config.toml
vocab_size = 4096
warmup_steps = 200
decay_fraction = 0.423
decay_shape = "linear"
batch_tokens = 65536
Below are experts of layer 5 (counted from 0) of a mixture-of-experts language model. Rows are named router (the router's row for the expert), gate (a neuron's input weights, with its number), up (a neuron's input weights, with its number) and show model dimensions 0-63. Each number is 50 + 10 x the weight over its row's rms, rounded and kept within 0 to 99.
After each expert's rows: a language model's description of what the expert responds to. This comes from a sample of Wikipedia text that the model never trained on.

# expert 60
router:66 43 47 34 43 51 33 39 40 41 54 66 43 49 65 42 48 44 38 47 38 59 56 66 59 60 62 54 52 47 67 58 40 41 55 56 56 55 58 61 28 45 50 70 61 49 76 51 39 51 58 45 57 60 59 53 42 44 39 57 45 69 59 47
gate1:49 58 68 34 41 57 48 46 52 48 54 43 50 41 49 41 46 40 52 51 51 40 50 48 44 56 65 51 47 53 64 41 42 40 40 42 61 36 57 39 44 55 58 54 48 32 47 60 66 41 51 68 63 54 51 55 44 39 40 62 65 40 57 55
up1:24 52 50 57 48 45 64 47 47 37 28 48 64 70 67 58 55 56 57 49 49 49 48 50 29 44 52 43 51 45 53 53 40 62 53 50 52 47 66 71 61 33 43 47 62 65 48 38 50 61 57 74 46 47 46 46 64 46 42 32 49 43 48 53
gate2:61 45 53 45 71 74 52 49 44 67 50 56 48 49 53 65 73 64 50 31 35 31 59 51 59 53 71 58 55 56 60 55 50 53 42 32 53 37 55 66 55 41 61 68 79 57 51 41 29 41 54 43 65 38 44 67 46 52 27 49 43 67 53 57
up2:40 40 31 54 62 35 46 47 48 46 62 38 52 54 27 43 52 54 55 53 60 33 59 59 55 44 54 50 70 50 45 53 58 53 51 49 26 53 51 52 42 28 63 49 62 48 50 39 67 50 51 37 61 39 45 42 54 46 60 60 52 46 51 73
gate3:54 59 40 45 35 51 56 57 47 45 49 57 60 71 57 59 62 78 51 46 67 39 45 68 52 53 47 38 57 65 51 32 41 44 53 60 29 51 44 51 34 54 52 54 45 51 52 45 61 34 42 53 66 52 44 53 50 57 57 60 37 46 65 34
up3:52 66 44 56 37 58 55 64 45 42 51 51 55 45 50 69 51 74 50 55 44 43 47 58 71 57 38 37 53 44 56 31 54 45 42 72 45 36 63 56 37 51 59 50 29 60 40 61 43 54 50 56 43 36 55 53 47 50 59 35 62 50 59 39
It responds to: Consonant pieces in foreign names. Consonant-heavy pieces with j, k, h, z, š inside Slavic, Turkish, Japanese and Indian names, e.g. Kichijōji, Chandrasekhar, Zvonareva, Jazz.

# expert 1
router:71 50 49 51 42 44 51 44 53 43 62 67 31 65 67 52 34 45 41 36 35 45 39 63 57 43 54 35 43 47 57 59 73 54 64 53 42 36 52 36 34 73 43 48 51 59 53 37 61 48 59 44 60 32 51 41 47 51 55 44 43 60 50 58
gate7:49 49 38 60 43 60 59 45 54 45 67 42 63 55 65 53 61 60 45 50 56 43 39 50 61 50 42 43 69 63 38 55 57 50 47 48 59 54 50 41 56 55 49 52 32 23 37 51 51 54 24 47 65 44 55 61 55 51 62 39 41 52 66 55
up7:45 51 47 62 74 50 57 38 61 51 65 54 38 44 57 37 58 46 73 38 45 42 53 37 65 40 55 59 37 52 51 40 31 56 46 69 46 36 43 59 60 64 49 58 51 81 61 71 43 58 66 49 56 44 59 40 31 33 45 42 57 50 59 65
gate8:54 54 50 55 42 52 50 42 52 54 36 71 48 50 49 44 44 44 53 58 42 53 46 60 48 55 58 63 36 50 39 56 58 43 40 50 38 37 63 46 49 47 45 32 68 57 61 61 40 33 65 54 45 59 48 34 38 48 34 41 55 62 53 47
up8:50 49 57 47 65 51 39 56 71 43 66 48 57 48 49 55 53 52 57 51 41 63 49 37 46 43 61 56 28 39 38 58 45 55 53 56 64 49 38 48 50 48 66 40 57 53 43 53 60 44 49 34 38 58 36 49 62 47 55 49 50 41 55 38
gate9:62 40 70 35 40 54 59 62 36 67 59 36 51 36 79 46 52 58 42 62 51 56 48 28 50 53 37 50 36 48 45 53 68 51 48 53 46 54 40 38 52 66 64 49 61 57 37 56 73 58 63 60 58 44 51 54 56 45 52 35 70 32 58 43
up9:43 62 32 48 44 57 52 38 52 24 35 49 41 49 66 49 45 44 35 49 35 58 48 62 38 47 54 60 59 53 46 41 41 40 39 62 57 35 42 59 50 53 48 59 50 47 39 36 53 49 57 48 55 60 41 51 30 61 32 61 64 59 47 40
It responds to: Line-start list and table markers. Line-opening markup after a line break, such as infobox dashes, table row pipes and section heading equals signs (- Monarch, | St Mirren, ==Death).

# expert 7
router:55 38 58 38 49 63 36 39 38 66 48 56 55 66 51 57 45 45 45 60 32 44 52 72 60 30 58 56 39 50 57 58 46 33 56 47 54 40 62 55 49 51 49 51 46 61 64 61 37 49 66 51 65 48 53 41 58 59 47 60 43 62 45 69
gate0:51 44 50 39 44 58 33 47 37 38 57 38 69 47 44 38 45 44 53 53 61 47 39 48 47 33 49 50 58 28 47 36 41 56 42 56 65 59 78 44 48 49 46 50 64 48 51 54 45 42 50 57 56 60 50 61 52 62 61 53 55 38 42 64
up0:43 51 47 53 54 43 51 54 32 41 51 40 65 52 51 36 39 48 36 56 63 51 59 63 55 56 58 55 44 41 47 66 58 67 50 45 51 51 53 55 63 57 55 63 62 40 42 49 50 34 33 50 28 66 50 35 51 43 46 48 49 61 40 58
gate1:65 34 58 47 44 66 30 29 37 60 49 47 59 47 58 57 60 51 66 46 67 47 45 57 43 43 29 42 50 44 43 43 39 55 43 48 63 61 53 51 45 57 31 42 50 61 48 54 41 41 39 63 55 23 55 42 55 45 50 61 55 48 51 54
up1:41 56 65 67 58 64 71 51 44 54 58 54 58 62 44 44 63 50 56 37 36 67 42 41 40 37 52 56 61 40 49 40 58 57 40 48 64 57 39 51 52 67 54 57 56 54 44 41 43 61 49 61 41 44 47 27 55 57 52 35 47 42 57 53
gate2:58 34 65 63 42 46 50 41 38 69 46 39 49 55 31 59 52 56 49 60 46 44 48 70 44 34 56 41 54 56 45 36 49 50 57 41 47 47 57 58 46 51 48 60 41 62 60 57 42 32 57 59 50 34 52 43 53 59 60 46 54 45 52 56
up2:54 53 53 40 44 33 60 54 50 51 58 48 52 60 68 39 56 55 33 53 58 55 43 28 49 76 47 29 58 41 39 63 51 55 45 52 54 46 62 48 65 56 37 59 48 35 45 35 32 53 44 38 46 57 52 50 50 53 22 52 45 48 38 35
It responds to: Vowel-plus-l/n word pieces. Mid-word pieces like al, an, or, ol, yl inside names and words, after a consonant, e.g. Zibaldone, municipalities, banks, Piranesi.

# expert 39
router:66 47 50 39 44 49 35 50 41 47 63 57 47 55 68 47 43 31 42 43 37 58 36 67 52 37 62 45 36 33 57 56 55 41 43 53 35 52 66 46 42 48 58 50 60 65 61 46 58 46 70 45 51 46 67 48 67 64 51 57 40 66 52 44
gate0:35 55 40 43 46 54 50 51 44 57 60 58 52 73 59 57 45 49 58 51 70 47 46 59 40 52 72 44 58 51 40 57 44 50 46 63 48 24 65 42 58 61 55 45 46 49 48 52 63 45 48 64 43 55 50 44 56 44 48 53 53 60 49 62
up0:46 40 44 51 41 40 51 45 53 57 44 46 41 47 38 60 53 67 29 48 29 46 25 65 57 41 59 58 63 60 55 60 68 57 53 45 60 42 61 55 34 48 46 54 66 39 58 40 47 48 65 54 47 40 48 52 44 84 46 53 41 52 50 57
gate1:64 42 40 47 48 49 39 35 43 60 61 73 32 46 27 54 57 51 44 48 62 55 54 71 58 76 57 62 59 52 42 59 47 49 32 47 49 47 54 55 68 50 69 41 35 52 44 44 64 49 50 67 58 61 59 56 40 45 49 34 48 53 48 48
up1:62 52 55 36 34 52 56 39 34 53 60 60 53 52 44 44 43 55 46 61 59 50 54 49 51 54 40 40 58 62 72 52 50 59 48 41 56 38 61 45 56 41 44 43 39 43 46 57 36 31 62 47 48 43 42 59 42 53 47 44 48 45 31 54
gate2:37 36 49 58 41 44 35 46 59 49 61 37 43 56 67 53 59 41 50 66 49 50 68 46 37 25 51 50 60 46 42 42 45 63 58 60 38 68 47 45 43 64 49 48 36 55 63 55 62 46 37 53 62 41 40 49 40 38 44 46 40 55 68 62
up2:63 47 54 46 45 61 45 53 62 66 52 66 39 72 41 47 50 65 50 45 48 48 39 41 55 61 56 46 45 40 40 41 54 57 53 32 52 45 61 36 41 46 36 47 69 37 75 48 55 49 37 52 27 52 61 46 40 40 68 63 74 28 53 57
It responds to: Color and number words. Word endings and whole words before table pipes or punctuation, such as white, black, green, plus numbers in dates, coordinates and vote counts.

# expert 35
router:54 39 54 44 37 49 28 40 49 64 46 46 45 61 61 59 35 36 44 49 35 53 45 68 64 48 60 55 51 49 56 68 40 48 44 30 62 55 55 53 54 45 64 58 48 50 64 37 49 41 57 57 58 45 46 41 57 58 34 54 48 50 58 51
gate7:61 41 62 57 53 44 45 44 51 43 50 46 27 58 50 44 49 52 42 53 59 66 51 44 57 65 44 34 23 47 52 53 51 41 48 50 46 43 44 45 42 61 44 54 57 55 57 72 54 42 55 57 56 32 45 54 73 52 44 54 80 54 52 52
up7:37 57 30 55 36 51 41 51 55 65 48 41 50 43 33 26 65 51 51 61 61 30 41 65 64 52 58 45 47 73 49 50 54 58 64 39 44 67 45 62 42 46 55 60 56 42 47 58 38 54 50 38 53 47 52 49 77 53 54 54 57 67 35 47
gate8:38 44 62 53 27 60 48 35 61 56 62 47 37 53 37 59 57 44 48 52 31 46 55 53 48 39 61 34 50 52 45 50 51 56 53 42 51 54 67 60 49 55 34 45 44 57 27 21 58 70 39 47 68 57 43 45 66 56 40 51 49 46 39 47
up8:48 45 60 63 54 47 37 43 37 39 36 41 49 65 44 47 50 46 53 52 53 60 57 53 61 44 55 59 49 37 57 53 24 43 51 38 51 54 61 45 35 62 53 42 31 54 46 66 47 56 36 48 57 53 45 36 57 46 33 48 60 54 50 58
gate9:47 45 37 38 44 36 65 49 40 60 55 53 21 50 33 34 47 58 37 47 53 32 63 76 56 57 43 63 70 43 55 59 34 44 44 50 46 38 54 50 48 41 43 47 43 40 52 53 44 50 70 40 45 60 64 63 41 52 52 61 48 68 46 53
up9:59 51 54 54 38 66 43 61 64 38 55 51 49 24 52 45 55 49 36 46 61 43 58 38 51 49 48 50 39 43 46 44 44 44 48 55 58 48 72 53 43 47 60 58 54 54 69 57 58 32 43 64 60 54 38 36 39 56 35 27 49 62 46 55
It responds to: El/il/ap/un syllables. Short syllables like el, il, ap, un, Al, Sal, Wal at the start or middle of words and names, e.g. facility, Alameda, Salisbury.

# expert 20
router:50 81 53 49 41 46 45 40 48 37 57 49 42 66 55 44 55 38 44 36 29 49 35 44 50 52 68 40 40 36 53 51 61 31 51 56 33 65 69 33 39 56 56 48 42 62 58 56 47 55 46 43 46 42 67 51 41 49 58 53 52 67 37 63
gate3:40 63 56 46 43 58 57 26 53 20 38 36 46 52 52 47 47 42 42 56 42 42 49 39 44 46 61 37 24 54 54 29 34 55 47 51 64 37 51 32 29 48 45 40 55 38 44 54 50 40 52 51 41 58 47 48 32 58 42 49 63 49 34 41
up3:65 68 41 39 48 46 46 37 41 63 43 34 49 55 57 60 59 43 48 49 46 39 39 45 43 62 46 51 42 41 30 46 31 46 67 41 56 40 63 63 43 63 52 52 44 47 46 36 44 57 68 43 49 57 46 53 43 74 55 41 49 44 51 60
gate4:59 44 44 51 47 62 56 48 55 53 48 41 46 67 62 41 58 60 68 52 53 51 59 48 61 23 64 38 39 61 43 43 55 48 54 48 64 52 62 35 51 70 51 44 62 32 50 69 59 59 53 49 57 45 60 51 36 55 62 60 54 46 59 58
up4:50 45 52 52 45 44 54 42 48 39 51 53 66 29 43 42 41 38 42 51 33 48 34 45 55 37 57 39 53 39 64 35 54 61 49 57 47 41 58 45 53 55 45 53 68 38 42 54 55 58 25 56 39 60 59 48 62 39 51 49 57 36 52 52
gate5:42 49 47 63 54 63 45 34 57 74 55 46 53 57 53 42 62 74 46 39 53 36 61 48 36 36 57 35 69 52 57 44 50 54 41 44 37 50 53 61 65 61 46 47 59 48 52 35 65 54 60 60 54 47 61 34 57 69 49 50 71 50 48 55
up5:43 37 61 59 52 55 50 78 64 36 69 55 62 59 63 40 54 48 36 55 45 47 49 63 41 45 44 60 45 64 50 56 41 51 54 56 56 35 55 30 46 54 48 44 60 42 57 45 45 70 58 52 29 46 64 53 33 55 60 41 41 39 44 55
It responds to: Prefixes like com, sup. Opening pieces of multi-part words such as com, comm, sup, sur, leg, Ex, Des, as in commercial, comedy, allegation, supply.

# expert 15
router:53 42 42 54 50 57 50 43 43 39 48 46 24 53 65 53 59 34 39 37 34 54 37 62 51 28 61 44 34 39 65 50 57 41 44 60 39 39 68 40 48 62 55 48 45 60 62 52 54 40 50 50 49 54 58 46 63 41 48 55 41 47 55 50
gate0:43 53 53 67 59 50 35 50 61 54 57 59 39 61 57 50 46 40 58 36 42 42 55 49 53 36 57 59 33 48 53 46 43 30 74 43 44 39 50 38 57 48 34 48 48 48 37 49 51 48 24 61 42 39 28 49 53 64 29 47 41 44 58 46
up0:36 50 31 58 34 49 56 50 68 45 54 39 49 38 38 40 62 53 56 57 45 51 60 46 49 33 42 66 56 50 58 62 49 52 56 62 56 46 57 39 45 62 50 54 49 59 45 69 69 37 56 39 55 40 42 55 62 68 58 40 42 74 62 62
gate1:46 51 36 32 52 45 57 55 48 58 38 53 44 44 32 65 37 56 42 46 67 60 45 54 48 42 47 51 54 48 44 65 42 45 46 43 45 62 43 29 48 39 55 34 62 55 69 39 64 52 37 47 53 54 64 52 61 45 55 59 43 50 56 61
up1:54 80 54 48 57 28 63 64 47 55 59 45 51 35 55 49 38 57 48 65 50 57 43 61 60 48 52 42 60 59 48 58 33 62 46 45 39 52 54 34 66 43 56 38 67 50 54 50 39 55 44 50 47 53 74 54 55 53 52 46 49 57 49 44
gate2:56 45 39 47 47 43 58 45 45 41 61 47 62 53 40 60 45 71 51 39 49 40 44 36 49 44 48 38 53 44 47 45 48 41 36 46 38 58 54 39 36 30 49 65 68 80 52 45 65 64 34 51 58 49 49 45 57 53 60 56 56 58 47 49
up2:49 46 45 34 44 59 49 50 50 47 44 53 56 53 44 45 46 31 48 48 54 64 57 31 55 73 49 48 35 32 37 57 49 57 60 50 59 44 47 35 70 49 38 33 58 50 65 49 61 51 51 51 46 48 57 55 39 67 40 43 50 52 40 50
It responds to: Institution name heads. Final nouns of proper names for institutions and places, such as States, League, City, University, Conference, mostly in sports and college contexts.

# expert 24
router:51 47 57 28 43 51 46 47 31 47 51 58 31 74 75 57 48 40 53 44 35 58 49 67 50 38 74 38 32 34 57 50 47 33 55 65 49 39 58 46 52 48 58 52 44 58 51 46 61 36 51 45 51 34 70 51 56 57 39 60 54 56 46 37
gate7:47 69 54 66 38 49 54 42 38 50 54 39 48 65 58 53 35 55 44 41 35 60 54 59 64 50 44 41 52 40 71 52 65 44 64 67 65 54 58 56 31 62 52 36 35 50 60 63 64 53 41 58 50 47 44 59 39 71 46 43 56 29 41 39
up7:49 44 36 71 41 53 51 49 32 72 58 55 41 33 70 53 55 41 31 46 52 39 56 54 43 57 57 48 51 57 68 61 56 58 63 56 38 48 42 44 47 53 52 60 65 57 39 52 48 43 67 35 54 58 59 46 38 52 56 30 51 72 47 41
gate8:50 62 40 45 42 43 45 55 30 41 47 45 51 38 75 34 50 43 57 51 32 58 40 50 55 45 55 44 51 30 60 59 64 65 45 56 38 48 62 39 55 58 59 53 61 41 54 49 58 36 58 62 45 37 46 33 54 51 45 41 62 53 55 57
up8:39 44 43 48 48 60 70 59 61 50 53 58 35 51 65 46 40 36 53 44 49 71 59 50 59 48 55 65 32 41 56 50 78 43 60 51 39 64 47 62 40 55 58 37 50 42 60 50 59 47 50 72 35 57 50 50 43 53 47 48 47 62 41 30
gate9:60 41 63 39 45 60 58 55 50 66 37 40 49 78 43 36 57 48 56 24 31 46 54 63 54 39 68 48 38 48 38 61 58 48 49 49 42 52 50 45 51 55 39 63 59 54 53 45 53 40 47 58 37 56 46 47 57 41 31 48 59 58 49 47
up9:43 57 42 53 45 60 51 31 75 43 45 45 66 20 62 63 48 69 55 54 62 71 47 46 51 55 56 48 52 56 57 62 48 42 59 53 56 57 50 65 45 52 50 51 46 31 63 36 50 53 54 48 52 41 62 61 48 40 55 59 66 37 44 37
It responds to: Capital-letter abbreviations. Capital letters inside acronyms and country or party codes, often in tables, e.g. CSIRO, CAN, DR, UUP, WBC, MEX.

# expert 48
router:64 66 39 32 50 56 47 47 45 58 51 58 45 59 57 62 51 39 44 49 42 65 33 64 45 33 69 48 50 30 64 50 56 42 36 62 46 47 63 39 40 41 58 60 70 52 61 56 56 56 57 32 40 48 72 50 62 51 57 45 41 54 49 39
gate4:55 69 47 35 45 38 65 65 46 43 62 57 63 43 57 31 68 67 39 46 68 56 42 47 52 46 48 55 55 33 58 63 42 36 43 58 52 55 47 47 46 50 31 36 40 72 30 53 50 56 36 36 45 48 55 45 63 38 52 35 47 53 45 45
up4:60 46 48 48 53 49 60 50 54 41 54 61 62 51 48 36 64 52 32 40 53 39 50 51 43 33 61 47 55 50 40 48 65 51 45 55 36 49 54 30 49 59 51 37 43 49 42 55 59 60 65 62 44 50 44 53 34 48 46 43 63 78 21 28
gate5:29 42 53 53 63 53 43 49 57 60 60 59 62 58 33 39 39 46 55 54 67 38 57 54 70 36 50 44 33 67 50 58 66 61 34 46 40 60 50 42 50 61 54 53 63 55 47 50 51 48 68 69 54 56 35 41 48 50 44 58 48 55 49 72
up5:45 60 55 37 50 62 47 64 55 42 46 43 36 54 35 39 54 55 43 52 55 36 58 54 60 61 67 53 51 40 54 45 60 57 49 66 48 48 41 98 50 45 46 52 46 37 57 49 32 48 52 37 45 41 63 45 39 40 51 46 47 45 53 48
gate6:40 72 46 41 44 46 63 58 32 54 59 52 45 38 50 51 55 63 46 61 60 46 66 55 54 40 46 47 65 56 49 65 46 49 58 60 54 48 57 58 47 65 49 43 58 52 57 45 40 48 54 49 36 61 50 36 75 64 53 55 56 57 46 62
up6:38 56 67 47 53 63 48 57 58 69 52 61 47 52 53 72 64 56 46 41 30 57 44 38 44 53 47 38 47 66 39 43 57 62 37 40 50 57 30 46 45 37 41 53 49 42 46 48 43 52 40 61 52 56 42 64 42 51 53 45 53 40 42 52
It responds to: Word-final suffixes before function words. Final pieces of common English nouns ending a word before of, and, for, to, e.g. passion, receptions, culture, closer, refer.

# expert 32
router:73 43 52 41 41 51 45 48 52 62 66 64 46 52 67 51 47 23 44 53 50 53 40 59 49 29 60 50 48 37 46 58 56 36 52 55 41 51 56 44 38 37 56 64 60 74 47 51 53 43 39 52 47 37 49 49 46 69 40 63 41 54 39 49
gate0:53 36 40 38 40 34 63 29 60 58 58 51 49 45 63 55 50 50 45 46 60 50 76 49 30 52 38 49 33 46 43 52 46 42 41 47 33 37 57 54 53 36 55 54 50 66 24 50 45 61 66 44 46 56 49 52 30 64 74 38 60 60 45 44
up0:46 78 37 78 30 32 41 50 36 52 52 41 56 48 44 57 72 47 46 48 41 44 51 62 61 50 73 55 52 42 52 36 44 53 55 54 57 48 46 63 42 46 61 46 51 40 64 39 47 53 43 47 63 35 57 35 49 43 39 55 41 46 49 60
gate1:62 48 53 39 43 63 59 48 43 56 53 40 45 39 50 66 49 47 58 47 57 60 43 87 53 52 53 56 51 56 63 57 39 45 31 61 53 46 45 68 55 54 39 50 49 60 46 42 50 52 45 32 45 53 38 34 69 55 44 53 59 57 49 39
up1:28 57 56 39 49 36 45 59 60 51 58 62 40 34 39 61 62 58 53 65 52 53 47 51 60 43 62 48 46 47 58 75 47 48 26 49 54 50 30 70 45 68 66 60 39 57 50 48 41 44 52 62 45 50 53 50 46 47 69 41 49 48 42 37
gate2:39 41 48 46 53 54 54 47 46 51 51 67 56 57 65 59 45 52 52 55 72 55 53 56 56 55 42 30 35 53 48 53 48 57 59 48 45 48 58 51 55 44 72 44 28 47 36 49 57 47 59 53 56 57 62 43 50 65 61 40 44 42 54 40
up2:42 45 42 66 43 52 58 68 64 51 67 70 44 69 69 53 52 48 48 65 46 63 46 59 51 55 37 44 66 46 40 61 51 52 49 52 63 57 47 72 41 42 39 45 56 69 51 59 44 38 51 51 52 38 65 55 52 53 43 38 46 33 54 49
It responds to: Sentence boundaries. Periods ending a sentence before a new one starts, plus clause links like while, but, although, and the article an.

# expert 63
router:56 55 54 41 45 68 35 52 47 57 44 39 33 56 61 57 60 45 49 34 46 59 45 49 60 53 53 51 45 27 54 48 67 46 54 52 44 43 50 43 36 63 54 64 61 62 48 50 44 42 52 38 64 47 54 41 49 49 44 64 44 66 68 60
gate1:43 52 60 42 53 52 47 51 44 56 66 36 57 48 69 33 43 37 58 25 46 42 56 32 55 42 63 48 47 47 53 55 56 43 38 58 54 46 41 50 42 36 35 81 41 50 50 43 43 72 54 40 34 65 42 54 53 35 60 48 57 50 46 42
up1:54 31 49 57 50 50 57 19 48 52 46 50 77 37 56 34 50 51 51 44 59 35 51 28 57 32 48 57 41 57 47 59 62 58 60 56 49 36 51 41 77 47 43 53 52 45 47 58 58 66 60 45 48 59 30 48 48 44 46 51 41 47 47 56
gate2:35 42 55 68 72 50 64 39 59 29 45 45 48 42 52 48 69 46 56 47 57 44 48 34 51 39 54 73 45 41 65 48 66 62 45 48 33 24 56 57 30 76 58 56 55 47 55 62 51 71 60 50 48 49 49 64 52 51 51 54 39 60 51 33
up2:45 65 55 62 60 49 36 48 61 41 58 60 39 55 59 70 65 44 62 62 38 43 47 56 46 58 54 26 57 54 50 40 41 36 57 54 67 46 55 59 44 62 66 63 38 74 37 41 54 48 49 48 63 49 53 37 39 52 39 51 64 34 54 56
gate3:69 57 58 45 45 45 51 42 40 68 61 38 42 35 55 55 55 53 46 44 55 38 52 53 54 38 45 37 47 52 39 40 52 58 68 61 54 76 55 54 38 43 43 63 48 51 50 46 32 41 44 60 49 50 56 47 60 59 37 50 44 54 44 65
up3:73 59 46 70 63 31 51 42 34 44 59 39 39 54 48 56 45 60 64 58 41 53 54 45 40 32 56 72 71 28 49 59 42 34 40 49 46 51 51 74 41 36 67 56 51 54 58 55 51 45 44 57 60 63 45 29 68 60 54 61 53 45 56 43
It responds to: Opening quotes and titles. Opening quotation marks before song, book or film titles, plus title words like album, song, My, You.

# expert 3
router:51 51 46 47 42 65 56 50 38 50 57 57 45 62 60 35 37 39 50 29 56 66 44 53 57 34 50 50 38 40 54 50 80 48 43 49 53 41 66 31 48 59 54 66 59 53 57 61 59 39 57 53 46 40 61 47 54 45 59 48 56 54 57 49
gate0:44 64 42 54 53 52 47 63 57 50 61 53 52 58 53 44 49 43 59 50 63 44 45 61 65 45 60 52 45 44 61 36 49 46 51 65 52 28 56 47 47 46 31 48 34 51 59 55 44 54 51 64 63 49 51 54 59 43 33 52 52 59 43 57
up0:57 46 47 48 54 50 51 50 72 29 43 54 41 53 55 44 53 53 47 51 56 60 42 26 60 75 40 39 55 38 59 51 55 46 44 45 54 45 55 47 24 33 81 43 41 47 38 48 46 44 59 43 37 52 29 43 47 38 46 48 37 67 50 50
gate1:38 42 46 44 29 32 52 41 49 43 56 34 57 54 66 37 32 59 47 38 41 62 52 42 58 46 42 44 53 52 71 43 49 49 54 52 53 47 55 43 39 48 56 55 43 58 66 50 52 42 54 24 56 56 51 46 67 54 31 29 48 23 38 46
up1:62 72 55 51 48 44 51 34 45 48 44 48 67 58 48 53 52 58 46 29 48 42 40 52 58 39 49 37 19 40 50 32 40 41 52 55 60 48 62 44 48 33 52 62 55 62 36 47 52 53 43 58 39 51 33 56 40 41 46 33 63 41 63 57
gate2:35 60 45 41 41 34 35 52 50 39 57 67 41 57 59 67 55 51 44 59 63 51 50 65 64 40 51 49 42 56 48 45 53 34 59 37 51 56 55 32 40 47 60 62 59 63 61 39 57 73 28 53 28 44 55 47 60 52 46 62 46 55 61 65
up2:61 61 59 41 55 58 43 38 38 61 30 44 41 48 66 52 49 57 66 39 68 55 32 68 45 63 63 41 52 64 67 42 52 51 61 46 47 49 35 50 57 50 39 46 58 50 34 53 30 41 50 45 47 52 58 37 38 46 35 43 67 66 48 60
It responds to: Letter b fragments. Word pieces starting with or containing b, mid-word or word-initial, such as b in Spiderbait, ib in flexible, amb, Ab.

# expert 34
router:59 51 31 40 42 54 42 43 45 47 58 57 39 54 66 47 50 36 41 44 33 65 40 66 55 38 66 49 39 29 66 59 55 44 44 53 42 51 66 43 37 45 54 49 59 62 70 46 46 49 60 44 55 42 65 47 63 62 52 58 41 59 56 55
gate3:75 59 64 60 48 51 51 65 26 64 47 62 47 57 42 48 52 43 55 65 61 52 32 61 57 42 56 46 62 56 45 62 68 49 42 68 54 52 67 39 38 45 62 46 44 59 32 66 49 60 67 40 50 56 50 61 49 45 44 45 54 57 34 50
up3:59 51 46 47 70 21 53 55 53 60 58 43 41 44 52 54 39 74 62 48 13 39 52 58 55 65 49 56 51 36 55 52 44 33 50 53 42 61 66 54 56 59 42 38 40 59 46 51 55 72 52 38 57 55 42 32 63 64 58 44 76 56 60 48
gate4:65 57 61 47 59 70 45 39 50 33 56 56 34 58 61 50 64 47 51 49 56 59 51 56 35 45 54 56 38 47 55 44 42 50 38 55 61 55 53 50 53 42 50 53 50 47 40 28 49 51 47 38 70 67 40 36 58 47 28 47 53 59 44 61
up4:48 64 52 34 58 47 44 50 65 45 53 66 48 36 37 39 56 61 52 41 40 51 53 45 39 51 69 39 41 54 49 55 55 52 60 59 40 49 36 43 41 64 37 40 47 42 51 21 44 50 32 51 43 49 59 59 38 50 55 52 32 55 47 48
gate5:77 37 38 46 29 53 39 60 64 54 59 51 44 67 59 75 52 27 58 50 58 55 57 48 51 43 48 35 47 43 47 37 61 30 66 51 31 59 62 46 52 64 65 37 63 48 51 38 67 43 47 50 63 59 57 57 49 66 54 55 62 50 61 50
up5:52 62 49 48 54 51 49 64 50 63 42 44 59 41 57 24 42 43 51 56 37 50 54 53 54 37 56 55 32 45 34 57 35 71 46 57 44 60 60 67 46 72 45 42 55 40 28 48 35 57 47 42 43 49 52 48 35 38 58 63 47 36 44 52
It responds to: Plural endings, nouns. Plural suffixes and whole plural or common nouns before and/of/in, such as s, es, ers, ies, as in girl|s, activi|ties, oth|ers, games.

# expert 33
router:59 62 36 42 35 41 52 41 46 57 54 62 48 54 65 50 67 35 51 48 49 64 41 56 66 34 64 43 28 46 50 58 64 43 49 61 45 48 64 43 30 50 53 59 57 58 51 53 53 60 46 52 54 48 58 48 42 45 70 54 40 63 53 61
gate7:40 51 55 39 59 33 38 54 48 41 54 78 55 41 44 48 45 47 53 52 56 35 66 52 46 67 65 48 53 48 36 56 45 51 49 47 49 53 64 39 48 36 48 63 69 52 63 51 42 39 44 43 31 45 54 49 39 51 51 36 36 48 44 45
up7:48 41 46 58 59 63 46 42 65 44 50 32 66 53 55 53 54 47 55 70 49 55 63 48 27 52 47 72 45 49 59 37 57 51 47 36 60 42 63 57 52 80 54 43 38 40 36 42 57 64 44 31 59 54 52 36 53 57 43 66 70 59 50 53
gate8:58 56 44 44 32 54 54 39 48 54 45 41 61 61 56 43 25 58 31 41 44 56 71 41 34 51 53 51 54 52 38 52 52 45 58 42 61 37 44 39 51 33 53 35 47 67 43 42 50 35 55 66 38 45 42 33 54 59 53 57 63 50 48 53
up8:44 38 61 50 67 50 66 40 33 35 46 67 29 42 42 65 66 47 47 57 50 46 50 50 47 52 53 48 47 45 48 52 42 44 29 58 55 45 56 53 48 59 42 70 53 47 58 56 55 46 61 45 59 61 47 45 55 48 40 50 40 55 54 41
gate9:66 52 52 39 44 38 43 36 53 63 18 40 32 45 48 41 42 42 65 64 40 30 49 42 55 50 53 34 34 42 46 42 42 48 61 58 37 45 49 33 63 47 57 46 46 61 51 60 59 51 49 64 67 39 45 45 63 75 60 46 52 40 37 49
up9:37 60 58 48 36 36 53 55 59 43 73 53 58 32 72 36 51 52 56 56 58 55 37 46 48 45 46 60 50 33 40 44 46 63 54 51 38 52 45 34 47 54 51 55 46 44 54 54 75 61 43 39 72 64 49 55 50 50 60 58 28 51 63 50
It responds to: Line breaks. Newlines ending list items, infobox fields, headings and table rows, usually before a dash bullet or a table pipe.